Below are experts of layer 4 (counted from 0) of a mixture-of-experts language model. Rows are named router (the router's row for the expert), gate (a neuron's input weights, with its number), up (a neuron's input weights, with its number) and show model dimensions 0-191. Each number is 500 + 40 x the weight over its row's rms, rounded and kept within 0 to 999. Numbers have three digits each.
Before each expert's rows: a language model's description of what the expert responds to. This comes from a sample of Wikipedia text that the model never trained on.

# expert 10
Description: Mid-word syllable pieces. Short lowercase word-start or mid-word syllables inside longer words, such as comp(artmental), log(ging), ship, Pol, sal, -col(ored).
router:519501532560540491470542530493562472549533512479455477549496453499572513492470468510475470451436506570488541442556531502492559519489429489533539507497519462550467519533469499484523438431452557570532480457485484518484590435473485483543483437504515494573573446572539548431455503450547533559492530516474501449498483499448501553472503479536491502506471499488500418498574541509511418473491598538458536569540465510462545527471483465477482566502482501529554538532488414481546438512561465542435557553571445515548533506470493466490506464516481531487481573535492465465584487546501469573
gate0:550438476496549463478518457462458428514499519506544487458544454549513390517559497503489500602530503482474527556489467503502497536465416518471452524522502464536501545510510516428560443503543452521498497597519542427566470509496478471511465572505551571451526507470479508557558471484533528488565533457452524504549508493514567593472470514555455447535518534503483493544510484506532495510445479542489476472574465460558487606495485514523577465535470495497499458585506496482429485520467483480474560509488522483460544405552538509462478496543489542495485545429471566418545530511508562496
up0:489507495471459455523522580479534507505513495444495461547534479548524457489497511470492515450466482505571488547459544490529527541514532465491483471533489502426500461451448380545488491473384518531533572432491533510553535518432479535500451519651377444546551485459447475522497520486535467504472588473559527507485532474556518490519483464495466468521483512510525537436536478476508468498526489456490541419439530485519522497483471437465526536434491518415537548462529502471517497494498493510500488454519518514530482433488536451568443397479537486497479456532528527512533532522449413451
gate1:511517486430492585504521502545549484501505503487531467567568503500495521475468491479512409567493481495555574467462522472500469487500451403411473500522519545525553504466518516494491553462522491489475504486453414535443507456447431523460522488567499540518460437507518490479460440526477516574504446516451450503507460436452449499507484557438468508423417439494444477474491535479487542519506518564466455484498524538434533437464504412503505438527462528464460424503491497538462507499435448495466506530437513521467544527553570518466531511388530507507416469562463472483537442508505439506
up1:527492475577427542509583429522544559559421594488522430538454481493447496470521550478515529513449525527541537464474480515482518497476442499501529525501528404526451522483551456501482426400528524461450474556468480456547532486496495530483431535479474470511449532540519508519515489519447558426592535478501512512499577440548537472534475477547533480449586485477500484435554532479515482527502515465483406504527539414542525479481490477464454540530485488458493483485481542506534434476445495461487508497439456527489458555434497466489532496498565506507484541445407472555481533529564538519
gate2:522496483495531465625505451539462562509477470506526521486497484487467460435538560426537516493443500559545488511486513543532577527414461412485521546468419602475524539462530556547530526477438442492569567488481538482479477520486516444538525451502591454484586494439505554561519524454543475516487471537543495506531500571452523451486474457581499468527501462495494534459511525509470457541568498537513528499506485513486493555494537605500477491501532458586521514434439426485435448528512540475516478504457493518492530555495496551453466520501560523488500460510490530485460435459459530518
up2:485533474518508534475480485530466524519522508462479480513535529583544537425592530471479491467487510463541549476508558451530509435484502432486599532503484542458512578465516549519534518498517502473505531523476468563425476494411505487481569410475532479463546462467477474481442498414519529519564517476476500485551476528481464483501531430470533501482494487513527515485447559529527487413501527539525582501524548543507511528394530462429528480418543560535483440513546490538545468502443506507467469471546566473491524400457546565500488502481442487445529533554560529533491482391486462484
gate3:471497491504568459595469527415526461545502466505493556477508496644479500409533451554439495505513514514508516498543503520473482528519568533483486476511473492560539509493475468496532479516518501473439510520526572530486499509518489548486520501454493458556518491510487472556468566461439509542516482512479552477468488503488526520506518491533553609495584524546511510486560478530537529525501468460470484489479518498507529562518449517570368495497519445479436546523520443549479532502464490508518547542456503461639462479532460538419432552557504473461507554409461516431551534483486479459
up3:500514520461521469531475527497562515473529466455439562455449480495508523572462503471521538512490583488507521538488521526433508444547434564455520518569566543470545519452477478548522523484511480433458498483482455545492431441467437547454460475488495492420551428512524484519548548557539489472521498589569439495544447433444447532511451421513521514484461510500496543494567483494534519465501501485434491518475452483480496461564462476512445541515497484549472515468500520443574458478534461424481522557424490499494485525590461512466425404546544560469495471518438534459511473467484572510
gate4:501443484535483485460467497477538473497424488484499449537556500462515568501488494514518481566498464535529526540540525466536521487478533499447508582471543552514478531513475560509447517476434463541390454509478550434527542493480416460536489509421520505494523482446509524561475469461443465512575448454511505502474496498573479583471452530530503451472538546508439528448462569474461521569446460570423538488469474501467464555510514516513544495472428535556522509530462474571397466497549461521445455500535526492464439443452487451437539518570438538543557563529483509495509550534532498492
up4:508471519536515560459477463533519530570561443450474539530495425572538580516507542484533474475516403490523566515500467562509487511544472474490487574481413519455511478475482561498444510475472447422550477486485387520524433451515532441455541508485529528473413522441476506491565525512563508543508509540383498472500479563350496518517436479505477516489510474504415543546463500492472526420486522450509508515541487509513534430576541473577500493519516506467489440518497512505456475458456529489461514536477477467486490532502508570521475488504507494549479450429486494473510515484449518486
gate5:433562410477577514530475511483521447471549558532446572465533518445500477524592526533480472481519508453517442449558548528511438461476470447468523522502457515557574518539483500531561452545523472583454526560518521332523490480502520504517486523506426535455483482517456484520543474520540462443517511481560539557467548533521452563516478480446471463541550511500474466453521485452498455480532550464501522481484464487526542517462501484592470524532480495565510528523513581517546573459524448493498461537470495447516447502473519538509551489505469495510529447509510603529495429504511457530
up5:495507505443441514465452493530480492428528505483527488549456510532456489458472505501521544491517494431524529483482439499567496497511507555443480509481555548557586376462481560498428504456460439441474493497414490503504468513492487474505500606496489541462551552569549491498486454540494462525520508498441560474487497459454451416484457523513549498440470498520542597536453555461566516455476471531516507512476497523536448470424480485511544478449489393501485413534477508510545572522483502529472502514501506497395500479555582510478535536465440506515533506455442474520476486495493569431
gate6:471490482527489545491453556484552553385514526570461517485457489560498439506517509456501487511438436423503471487459453523486443492554506498466484417534504503452533529473498517600474454520492539489510462461489559527494420434488571474424480446497489497518547499521527517496534499498529533513506572497466455519527515496539436489525521501569521485514512488510593493515482581458487545507542556496612521462500555572534564524450576544494540493513516509551538459523529514439515497450518507522459574484480509490476499390494517501539440422504463471487485403478501552561534488564516553532
up6:499424530456523539435497511471499458535497431478524573491547460461480461528458409538464449567509483491488459521481497479490522469546453518499536502501438543540439452542437490497456495472502521434477560535504512517524509552507439560576549545549627545496530462504429519514529467466490508573450471589511490465528505430468511474447449469487477476527460522542477456557495488511529510455483461486459429443508469506461438384495480500528494498482475437435471594475409525472504565458469492488534465505520520479456515526525512560445530536473546559497486525513511427552565502487510481522
gate7:479511519520557492519416536532498549511468506521528596507453513488534551513503592555511432448496513514467476458489454436454545525507508549555552645514564491506556596435497481564494433544547487533453612520514424557516475482477457440460478548482570493480485500425497452506464457571536539519477481501528496516473531546522499488523454553478528475469485462430553486514487559463534484500444485480520504470453500503496480518554518452493475497449516503450517550561452567490460502469440505475531496498490543547525461507545526494558496561442487514514448425526476440461484541482499517445
up7:555550489535461476510521586535495486582495481493450566488541505535478474513518509478431434450494524511449526501540506484492433507445524506528449508478511508508469462535493547471578494511538519483449557511574526456482529545461515489485453467486424612577471492492480569508493473517438500474480477456479538458496558566535594454485500492469458557491416567482526475521487531475489452447526525547447554449518473445586475497534501529474560479517470549504566499486485482547465523496536548517474567506529452551586486513495422449506517541597491484518504505542529488421479454528399539542
gate8:490455459487519571563567484472519472432512414494508482479520514527507482453507474492510505582468551473524562510501463557515490549472434541428494486498487514451508456380443524487564452459443441483563456570412497516482456490494440512446484514476468465426477502568496501538531443556506532546583514459464508486524531574477446460552538476498473450459489459481528487491508487553525554471509494439494528495447573490520551462584507526450517570452460444503546513496529551487466437448499483517445463502428523496472488487493496461462471462476526449615521533503456527502547473548521486455
up8:487572498487500515537527474429547433549487457518410438507471569478499492505513518449396494560494511459489535518523524531573478517465456442477510471470513557442501469464489554504486526452441581501509549479498545483499580515427502484563578544501503415551486452455520502502513506470466492497534454449460509449571526527524480442482589565568492491458542483497468444526517590465553522462481470507462565494458506537545515523567456540483513493529504551517519503511504501564483556467561473489506518513523462546544471486441563445484542549482522439442511486455553446457518417508518459436
gate9:548487487443498507494501565516476527448518467474486498532593457500498505500505483546379476478408544462472504482531488461578468457493485486509477463450553559488514527502380535564549487414482465491421486495463487558517447473496499502524426508463498514514480468545488543499494403529512462530520456464466517497501497510480584553468503469502594512466505509540405441455536511544529533551475538482507453443524506553475528497430492438478500502429521477505558503516530527477496479537495489475532488555537573476476512377490508515530501515555519444572569461474474580511530498471575495519
up9:532535483468520355517495560470478535503504493505538467485607519526509585486556493483465536461467490540451488499523537480476490527512547518525566495486539494497505505501529505479561488555469549491566500473470518413477510537485521513549544435537451489518540473448449588495488509427481505483519522441498515513488491565528547560447528520436390501478518541508497468470513484538499467591583535554531492542549427488471514533544452522533476483474499528464495482529605462507509490490527567469446484520589522516476455479447500490513579453577505539614552535494529505469441506503512505454
gate10:478542465549539533530536526485567491591457551544619473507532528547523506419469547458517422552455463537527553427495477478492499461492471480492487505551468489513481575455498440540538491445471493490505453546425414467483486468495518563445473505485480463505433510569453502503392472536476493561482540534462473533566562494528487486517409498496525496440543489491465486454514500501484552573491498470535453440579504468495564493460469433506465511508537483431501467453471475530466497538410508511496464516420473488538486546539535474478458507435561515507473442491461472508484506468581499541
up10:520540469497482527485505488523512514557477507435539477518498431496513540468487520466482449575508532538520525429470523479424469472485414405461492499527535483478507572449462480494549482440476500468486480434468469468428517486433471546423502566592534458512468477516483549522485512558485542547551483465467473498506537526472480466521386531552570495435433495408468509443576543495439529554472466520461492510505527459486510443485512439532494508536483540407407463473532484483510502523449471473508519447467476536544498514503525473452520558413523483536469446486481463461574449518535462570
gate11:455486433459501535474471535534483481521466496427569520558531547528456526431579460583529542479553510475522559509430565490593495472446519515537403526513464482548543459484440508517492502532475462444574501521432545528526508542502543485482426553442475521490464577449445477480548529504481464480542449477487497520500511481513465447525560478457525521490437506531512545488511474509546591461525563462519494481461550503426490434538547523497432444448418467477479495529519489517490479469461533530449479517547547475560510509495463533491456513499473444582506501480460599423526559489529516509
up11:496495505496509428479519556559529481429505432542478561466480555448566410462466502441509498521505531444538523506490464526496530434501518519494588517502509469530508438461519504518371471464511508476440447551460541520555549477428379599481548490547488517512557554458519511522492418517512467458478580523493524564471464440508553475483510475519499471496520444492525551486478479496470520503470532592495457504505467533503555459430479439446505523469504445470477483585536492530563525525484448466503491543544507520488450513519482542507503459463431542452468461520497507576501529477499588498
gate12:522509434557560548480531510534458524472549531491397484470544543531477528529492590484451491483498509453512478493499511528487408488453433426429513471525489454444468478434468434520500478486501512547550509521532477416480460513568471476514492502550470535459486462451480453468556551474412497382503496451557537442459519491525515425481503463455494495562588531478508463473510589444471447515460488500500542472463494449469481499584509495471519531492424508486544493500474512545465530496484512474439488473474502455518455543543454436459446512534467501550421503546504553446461487533471419528
up12:468435529471517518489493464480573518552477548464526479486504505485480508483531515509489430458542546490476537484449490474470495423556529566566428452560508505552466521543507547476532408482557547525451460480514533535502522462470530494493498594426486432538562531527454528487510592505555497501461512594471457481585560435544485523505548496623510538507502531505502514475534429465519468475548496453512448561483565455524560490464543467549509492501515472460502511504473476458543484429526492514584484441434511507555512541525494506563555540452524508459510464496510452581540500446488517568
gate13:529495458543500542490474449578480460420533621447497497491455469524431551511506441460590471440466508505477494475522438507463473456449479477458535580516514533516439541549489510509490506487484536470504486543497497431494441476523523507529439499435554519484470474486536529499471448531478445514519498410490510524498507558490479595512471431549559506500564504470432500443494456493522482563473471423480532461524487548445529526481568478535545491469413486571537454538476519492499519470478498497532492552507523426587472464464545453513474525524458513472496500455466552451577512564523559591
up13:481596503503488520476448505487458532483499574531541515469499494528507454441482520534488505537555505480560524549465448477534518473490505562523461520515465464513512446480576556550414519509484484569496456482480554481520449524507469437417503520536468515546515550549504403480590537472491538433542438491541552493472503491588510415554483559494394525470491535480537472458497472509441532450487503530573498519511488441507515556536491526448477502540559504435473474565576486484529507538528509568490475474503384552510447465461442567500484482469578490493509454446451529535482534474513492465
gate14:449472443508528454519534508473487507516490494539512488512577497485534507459487533512542512460485490516525499501505515503440422531529440532553575510480510461530499538497439531475423493451500491545583421486536530408504510487527478456532462451480383507552511527486546511466526544512522485470496457429513519505444509536518473516428497460497380579508498600509407472440606512501441464503554584519487537502477508457461538551475483542468440481474454524427516541478486466460497455465547478446458485544507508501527548571490513444421538460537464485530476535486486532478471425544443493515
up14:449511446518506513459466493582517504509491567542445570507486438411534481446543487489515452448462507428557465547502549527474487508514463507443523510552527530514484541563491554509525489474473483481532476508514489451546543495541451468551462431524528562473414521525513501454441495510494506499549530557511521526438485479428500416450509465521398476479467603450507575465568477531462531484564515448469520484478516566446534563561553516433476516487523522567530466556504451511434513512482518519498526560498485489514490506474442513452536412442483578489494466506437568483446442497500491539
gate15:507475466529522460520517471489530567469521514539519495507516465514497453602528572505524516474454464580441488527477424537525418505453459537459589483516502477551516525540575418463491503474509518490476509545499583491455530546481538495441528460440499516526485442567476479542494511466492506517450445446369516456448494545510511452473473486495488446542497493557498526517464526421477462528525447560545509485531535551461505492531478468538523514544594489507552535454440515464524524508538461509480531617534467444440487468602467479487555485469436492436446452446517526504516523508502514458
up15:457573433511503478541502475418533507509503509356524463501524446468494426540599521456459547520565587510513517596482504443550471482503492541526501470535511499572490522577468475522546506514400514453564426509498567476485565492474516572469537487437470459502505444557497491501459497460428425480459509467462527523529493544511521516533442517460493506485535522524501593510441535490522529488514473469521501498517558530545448510466538538483514482524490528511520537454549559498481535522439496541544497496479494449489414452493499491494499569527476524481433434446472546509477508564552554521
gate16:525438481455532560425461515493480484466505481461491503491447486515497514489474514558495474511548445546511502437475487459522504515474493460503438451527550561483524528467480392581508516467496456469447474471509543464548459526476583519476574589380477542516473511557483404565486507510409550534505552481517434512412513518580482525546449565450523481499517464529494547509473476540482534466501449465500503423461491468533436466539540504545529460484481491487439436557504541452496534529490472546514519454479485529463499461474489483507485544441496513519377493450496577525513490538457490443
up16:489441521526453511463499504483520479459458493532446532534469548461542508477492512478470520506529478489465504450546533432601501479513538416519521537518449508512551504475500479528496482446465538481492454518473496437519590467457416441530526549608576461519446511556497515466529465434498487497452503580486452486530546465459531505475443563453543451454542409499495519470465481450487483520471514510509413553529458541493441445511487467470456506495442500583493525428507517575492532440496417500592474462532508518475452534474474467491564573583461451526532532508476506479515531479477480414
gate17:508568472496580516551558498458515487512476569464486471493501534476465478558539551466555488518543535555416524490559537573439448493473402512466500550474487515517524508526451468492565492422464561499527491466463528488547558468492450487524458483435460470487515513512444533485535493549601500537441500587483460499482481540515506520487498453501506467575535472436540442460478464507523458526470494455401528518464483428466497496539477440487530507529486466485579614541480500515483488468516489455508431527388499447510560508492454532526534537498498473454553498577497507503449445490558496560
up17:516495519516489478513463534472471525509525491517510440552408516447510553465493480590551518490456529563500497540507479418483535529503554611443468569390508433428496496490493459469448489528504535533499527462467523498552483524536465516462504471504444579566489498459518368427500504568533522383522498533453459468530486508549485494524465527452470500544535437514472576524446567505455519475440563478471531505423488504514486506589494531535518480478498450426441417472533525503535505513492428523505526553514530481500487537472530492567530509497521450516509478537525466521518534491501467543
gate18:507441518536535500430506550592530530477548488441492521408550425508551571528531448439513505430434526500425513509485493540497416492416451479452469499577457508533452543467522461492548553482575529528398471523554512487519499537473438493552484562496542529498516556572477520506509512499571518564512479489515484465504506451603495534474554504473491446524453512472484444518542479477530514479443459531435497446476475512511518401526540507451571512534512552468503480474461534460418462484519463520487492526499479511492415494481546491535514506495443549499461469444450480493581517501485509538
up18:446497519483462474519512510512585464484494511491539494546544469521518426474535431504451498472490552498471442517519488513499529520494609468472467529549556547484467533553485460582516471581470472479569451443500492464532534542503552454465495548508505511487534415565482527487560497494454575499500565538456471527510595491579480492492407460447416425457497457535517606472512509466508520485448547457486458408470537451567499515511481500484471516489567452456472526486478492553538504472472522457467510482558462411431426449474491546471554527479519519464469521502484500552456484508493467534
gate19:462539474518512507467549556540492522545508478536518523528519452487526537530522477497513557491464481527475513507522483536425508512480464511515478435468471559557577416482462466487555479502437480543491514482462455508570501601528523450525415493532523540490489538567480564489497561493567471505495543542472501538543476457521461545485486487403504417470516511417577431502558457476558503553516549509504368494569505525495409501505436457469460479470469447536526484467475551466470473516516471592482426548496522485546521454460469493454533512507536528510510564541449485482528509392488517508
up19:516508469509483523558458445503494506493506503486459522532519509525469476526566472495478411483468502496481534571573475504495540569495557412480515510474480517538512479545533487483504536481409467485558481505554477434415541474526539528486458458494549600455460498422495513504437518506463452491530572470428531507471512552451574492495532559459450535423597501495483492509493492551530499465512500439530447542540485581478494473498510494527495455458458428495513441464563474559497479435512535488568528556500534501510565473484515543523614558502461504398535471506503564439507487522472479429
gate20:521535492448530509464438457578478524519451419574475529509445569457461539536455488499514512509417505575540484491506581500531545476515478466449499510518539489529474525467491444568474563511474505557517485534442537533579535489469453511495554538480539475447555516479512425558480476477587483514480495507484488542544562473478467490502590440514468506507536489553554508424496465558452609498502557489532464548523522583476485548495476458453453468486534486484433477532564467494534505560503460566541479530492480516500519455418521442450507496430463533499506520558505568550533547451532528540
up20:468573456547484510509554559452539501474442551520489515508463482419530506484562492555489506437545482523438565504568515457524546570528470560535458521398538534463529537468572510442508473526545444502435527506539526524495511464462465471586451548487466529522482499511485510535484485517476588527559480500523534409535466562600529487478568493474516482463540484496475476471412527472568454484553478544458519525483544474535583511487479481554514463485493495492477615475549464485461526461482516445508464533460540506446523458462493499543554579514429461504502485533475485545484525490495434550
gate21:547519486585487515530460526502529434549512509465532503467580511536514541486571517470504382552474497482504541609459471534561531523477481470482506572561520468476561543560467526482497528540513475519491532497527478504534459542505465475523486484531457456482473452431469438513538505434491463458489516502474536434522506517456444558481545537479486438509584454494487567555519500419491499470546544555533521585446497503458527541525470436484479516488534569501481526553504501496495453499566546393470475553491496472501465502540477491448415458457473381471547478463540526458540437524474467508
up21:460452466531520465564542498554494460485515496547533559532511512480464506520553546557523480427542549508519486494517489510458463524476457491509466462562535446587540505550492516504532439481524502533453478550587466487527512484449474469473440430452516555464472589484378542486520462545435485540487477564519486545507456451545493465490522509520510501476539442543512488530491515466504440521544517529508531482532419477439494555550481459471576429425464492445530444494437513522459518483498479479501462534433584426545441552545514561511531492527548551584431465484510471448539507448508524534
gate22:479515458477485536500436545557517531523573499466514527469540503442545548415488468510606444456455530479531469508475563528453518510476550476490508495490460527525520543551426452553490501533465456477485489482511524514526523441478459550510468470458479543454450484503448532417452474513504494576558594556461463581442584497398441550492531443468473476491490496489481466532525592484505512485468518467470545536452506527455525555503515441534526511469472483491501478501474569556556484579471504478527474511558549455590530470554466471514497448496415478547511554518466546486546436466499546500
up22:490486554514523491509546472475493476442444484534475517507431493542471491589500535485390550556495424577479538500607439511569487450518473523506532522500543551499541440441553495462504509410580469555503556498517467507488495521509558473532563507503562480508562497568546497548521461521492523401470422550523547485519507506542528425479484580505529510501502524471542560504447469510479517467501467532514437531512451513560498457493519513481459453530545506527503544520511480493468543511529524548459560497429435584418504495474519465421542508548553526501445541503530422498469538490537491522
gate23:495442489529487448492540491442511474489501603491455502435492512506520522502508466411513493507556507496484483465465509520436514516539502472471531485513523514472479521532513516490503445485437470512579578571549524513430524444520497438483495531462507552481509519489579489497513515433434497436537494496496447408516513519536589506510472512454451461567499505521492418443474473530530455635501481513459561459460498507504466622588520473519478503468523556569500544501470445548451527479547477475433511489514485547450552504453502470437537472539496546442468540516499502493491560604432500485
up23:575460497491522494420545460516513588535579479441437498485503509513518501565516497560521576501496519532510530509434474503482410497468534534512577467450538464400481417550477526487491478519442514444544373530517487511456463538530497443526540500502523484491454463572511496512510463517555533521449475445484526476564534479427494516462380508503505473466489480528432478543497448425509516520482479535435467554550467465477482466467494441551465551381522443512514473526451521447501507481510479505518439475492474446523489470531521444593468465513498502527504507501511461568506496510458489520
gate24:418453487531483498564469417469483487490452442468531530509534494519493544478522550500549478517548481513447497462542555462501475499471473532483491590474509553442536516444592506459523462526479498585519552444493469467578524508494529434531494512396467545517522529425542504526495503525579462498502509505482464428547572574553499488534567462541497515518479563471543485514460513532489506510505517580515534546465460491573497551479566596456534491462517519520486490540521497555471501530561507537372500523526477530484513496532451494446462524532431464488423471461515497484463560502535529588
up24:494478543437541448459542546576483624522541542531477498500475512479497476531466508485476511497453475427548468496469423469501518557620522498520471493503435502518410519543498496469535526485509458454444541489417415554464501491497448555501523456452565447463568480512483512424491467466466503486473534510503514544500516466465532499520435516436482516475497451508517519572545468517506498471524421530486444441511529500459560484499505444520487470515522498479506523574513483488559419464426550507536569490456476498473521575588537528533554456473559522565544501532492560543492462457520464436
gate25:598463513531567502544439454540523551485549497562540494516586526433490541510476504511562457471464549458482480483437470520500458450463562538522463517545467555494484544509520510520495508531544430490467484551517465502518452495476528444489522502469566489463499519523524470483473545519407484543506475468573440537528553536528510448506485527478538487420464459554504564550560487517545499542502517437420463506466487529489554563554488556465519464437445454491508525500550431519477497422540543459492504514498453452490468526582455479460496462401509488561449552380463529513472487525525551524
up25:444611474425499444477446498494506503486461547499535446494501466523454499526506489509488476520512563510471500447519425463457519559400557531462523549473450491482499506515525497522540479623574489481470457503517475504533489557484516567477461431436541503468498490549515503555445509468490533533522530461482510487531499520594486471592428491422468480427539447568499468490483568563534504557470547476537480503523491471503574561473508541502512565515514442477537454508534485477505518496489529538487448440526460453477468569493456515480520429457570418446493488517522516569503520454532522582
gate26:455513447483450514515453528470579461532476487508567531485430543464485464460537581519505557521570451471534475454525433483567532499488527486530488509501472432524474492419564486541525479535512596542510533477459466441485530574473468505513507530445422468450494452455484474453526463512436495520517552486455449472501546466485496474522486472552548494462559460544586476480524510523556494531485551572546483570484567432435564523451486534456452493379521537566452474450524461494533498512502517458538480559520497462528466483448524586449515575481515483500477475563510498563504498517522504477
up26:503471482477479528480543520519603507462472461428505466464530494480532534460503583494535554548538456526515553526456455509492515512525426466533532506515523482499461534475542507538545494551476546499581537526467468536454531498611447545550549477467410444494482384460469524469499493521496543586510440500486496470514476510403470524486498479492568515472475497544524451508470504611489495548550528578519485531484537493465519468535513538434468472462529566523475474482507472426451459499564525471535464457503489505547539438469559482460520551546517435519501523593460447518553461434474498540
gate27:467430475510467543508463515494479501534441546468415493491478554465505525525466467494472531523465469532494547500496492509544470442500538460464516547511462448555541496499490512559478557530469560517515444522669536514459526453524449582484579526496511535504465550531486438472492525461477520561474488547521476510514413442506502514494581452569546452527527535514492520526494527472526404469476504542429507477464476522483523497556526536490500478504464439586524534554503532505388518517517545442443469522453549508507588527478484502533547516499479505465484469454400468562536551523512568521
up27:400534466544494512552512485493499417487484456488504508496526471384462486469527507489524508440495487495590501441512488466539523525499483554579520447452488563542514546426453516524559462523546518478549491453515485477491445479515477530479504500509461494527530496454501498434596455500521560516449551539542524460504507456479410450523540513506540520526524506420510489458453576465499483476555601482527447502517467512583472552486482496483515478440507499551573526485512530445521509492477536630441483503508528501524512507487440477470521511536496464474444517445467488440364499438457469505
gate28:484475471446581527468520470506467441498506452538533457438496559452535455526504450489484533507540478491466512464532539518496481520536511538513539545474500493489448560461494533539468533566550519531557454468479487525549508465514497555415571502468410483549500471558519498543503516535595530579487586506471519549467533447501522527513554478475465479454495475488494506551491566486505537508490499546539502467500541428574563592492469489558509432480506437405536546530530526503514493583477506455434556444518546510557449451529475567491485483537498498421407523539432522558460512516491565528
up28:471490469525424507475489465505479453489471424484440458497519553460528434441513395508535542470524500626541453463496502530509518496506487488569542517399552447503452581488495529564466522484530519498552433539485481516505474461514540484514447533500538442533511490562500557476513486551574535533515547493470515493417518478477480458528542542524535441474466502459483446533563559498507489584475532544479521499482501455521513507477530479590479527492515494471532446444476536521529517625455464468497522512551534546470509440474511485440526527530508544437537574551426470526467555518438529545
gate29:505492530446521556547529489480403479541445508493506514534474524475455433486475503476567511521534489493589503499535556551474490535447471491489535433428544482505526540492517556482486481426499535456487497496429526418491426516514563508475521497559521526462571513477540501545525504531429435475462512482435472564447530498437483441492491457492574535493531495451506470445558411533571447453495456529444556499469441524434417519508543488546532469503469458593449536535511487473494523468436473462444471491506507473537510462476504595503502423521460546434531575511513550473474518544514499462
up29:491536502503472511481505536553527531513476478565453525442472481501524509445418467370509589549453504513538575550521490522494558454542460537447464470484508543477436483492589491455513493491500510527486526518466414621470477430465451503554467444534528543504505604521446447482548491507518588474523488567559500462489486436464565480492538453520509450509546475550500573522489527537467488543452502524461438495484457507491527554475483482411478431519529457472551516506485486503477456531499486532485517466514477493459533488521500497481544494510582496566539550464510439548490531406483529464
gate30:451472435485521494497474478440513447528478545507440478499481517441522569544519577488417474459487436477509588558443487562563413540461472472479496533541531497529498497560470546513458484484424459532511533541507499534462483432490504513462436457488462527497511480496550413512491506479463473522489501490529526482512449518518502527492485396513528418486565503516477502507485536506573422438536468479536484581435497470469561588500528464463495447519511510507525456445507485568493586545503500444438550578435525491486486543447510470518510501480400420493558450519479509496449544488511451472
up30:496501502494522465479446415541478485462545464572499544501538464576502463460455515521496499455503438431522453506519466584505460571547609585451461490503519461501475509502506485527464541429515542532494495523431557533500536489560475412493551476509523508490520499549540515492514461510446530524493494495442471514462505463504498401525593575551550505499448458569544531522445462496424582436481541483536510484542588507517503476496496497481548499427521452501471476511480510496549523554457503522508507516536524491527449559602435516495471514437520523525543525445399521534491542488498552468
gate31:484497478525467538514535493484583512510488583404468480506521506454512469460498462429545479511463496502480538553483483469536446415482421536496471505469533488498434549540490514467478557465474498491421415542542489527470568492493479472505535585479514502499472482553449487507418481464530434572439520499485490485497489519493525502487508551586491501524543506550451501537470549523464511464554433577447502465508486524550524440505495481515508477448418480488523535543503573439509487549528536506560506563436534492582488445533516398496523487484472519537478426480557567514559535610446478491
up31:529507496542485514535533450470551473497474489588494516506548523508520537484430439512513436531498484558476526513512499504457573488539573351445423499553486519480518523451572597490510547457561508556462466446523500477482508514485520491518534491561526473550516523459524573529465499437504528478530473462525467517523461512450506489478544544517496497441544497506502527463503536527461559581552495566478511476455479560439503502498483541506467507600492535520425486407538465543465443476526505475476526494507494438554541458425514474418525457474579494485497536475592481508516480561584495478
gate32:532420497484499518518545449536463534499542500480576456485397485489484496523518519475536564495483547492464490503516420454478491493474459522493437517573544483511559511460556464471446500549469533466504488526480526540451480501531516512409482458479563523453478467515591555515454485553515447484524433489458498485536437509481522494498567408502431480557487475447546566459517468510490527501507492532521444584475542508499532482516509448463543531447535436570519498525485477435490550460469489443483563603493533511410542493504548437534559477437515484466533424496490561478499468417441549531
up32:478552522508544527443514505522499463495509509507506559432430483502500536503426470473482501524525614516429551473524489482496503471484506489435531544486492494488509619496522489466514581535523473536406512506602480520511532501524470478544488532459569494487491536508447478516482474519540486526636451484583478449545435469566496529507493376509510440561479433510459526486470540514527514505440504479464492546481485487449517490534463410471456507549449477500401497545487494491546492510508529554466423515536530513535522470487469487554535528472479554553467485520481581452519505473481570549
gate33:511461497495509544502528549528475582449563500519462498487486502485551484436503495522563505491535491465551502478403527522459501549573451492506422519494538539486537512447524549485496466521511476528490486467564506525462482473617478455487503425519507501481515427534566498500463455451516507560481522515567507542391459483541528412569503458507451433493483468499572439458431484550511471465554477424482475476522540457492506466426523511439483503479505516431443481486552505506479523524497519504515499389521473533434533587399502540507562489448494504567507534505554490545532492541501445536
up33:567488525551510537528517561530560515515539556530571478485469465518488471500555532491494494488529490445428501502501461474496478523489513441391447488498543517515534527448624457529511509540516483470489513442466448554468501515529508503464555519525509535502506483522513462464445505468528572583582479546503468479483425484590510531504495515577497592580527488451445440457415490505520456499498407576539445516391455526485514455476525463509545506515484556475507478543512517519531497533524515479561502557534536512551445537467453463525522507419449476536478504514549505509584550512480451495
gate34:476512441440503476491511487445467432463542504561477547537473584496521505472521521530513416486573543521506494543539491474472455474517503535448513546533519516555526536496512506603535515508504503487573545505445471440467485536454538425476415559425374549468447408536493544567509470460520462522487493540486563534536501577520530518503536458435493505510546516505526503498471442461534537416452530462555455493494542497515458524467480487497551552531545546491460552476445525489553473510491576503505544540558480476431451489464515502424492518541483488457496466540482570511531534461516493417
up34:466532511519500474546549558460480497441505519519477466500532511467468458446544505568443497479454513508502493480536528536542456472391529467482566519439549477493530486482512508474531531434556438533475501473542501488437523512467460518538494493513479517531532519450451458491532461505429547461564487545508524434514487471509470414530545524499469571495555485519470542496502507409518554579618525598472515528437540532536453483418424477467462503484525509530540479562527487563554582534485481479453511559485468561436521514537564474454445492508531419496495482507587465482459507476455454538
gate35:458509471449481462469574492452593491434446488532561511534503486538497519461551560509500536493529418501607523511487522583543462481417532532475439489555526531483554529453482477549627552511552520452460630517473475525512474495481421513520512506495522534488522506408473474474503536483485476482529511491495494442472460503486490531523512548530514459484531469505472540447550530530472477548507457553499473474463429484465485585576495494491512477566514492519528458456486482533443444607507458541574443500413558459471501546463512526477497517472482509520539451462489572478515483511504485481
up35:462583463548563504489501544531468513476552471445499510451417460499499475492448470570538507499481537521424539448523564544435536408489508588451564469415444533492462513481539475533540505479464469530509502476509508454472466543494510506515571510446578515487450494540471469472530472534479548538537550610506445454519489504485445460525500514406476503515515423503483461560447401515518557483453588473522506533476486505535503486473476484514501550373511477509456581531513534507513516474505481545459482487524504487558537486552501527489438516537518409501455503455492525444497510527487445483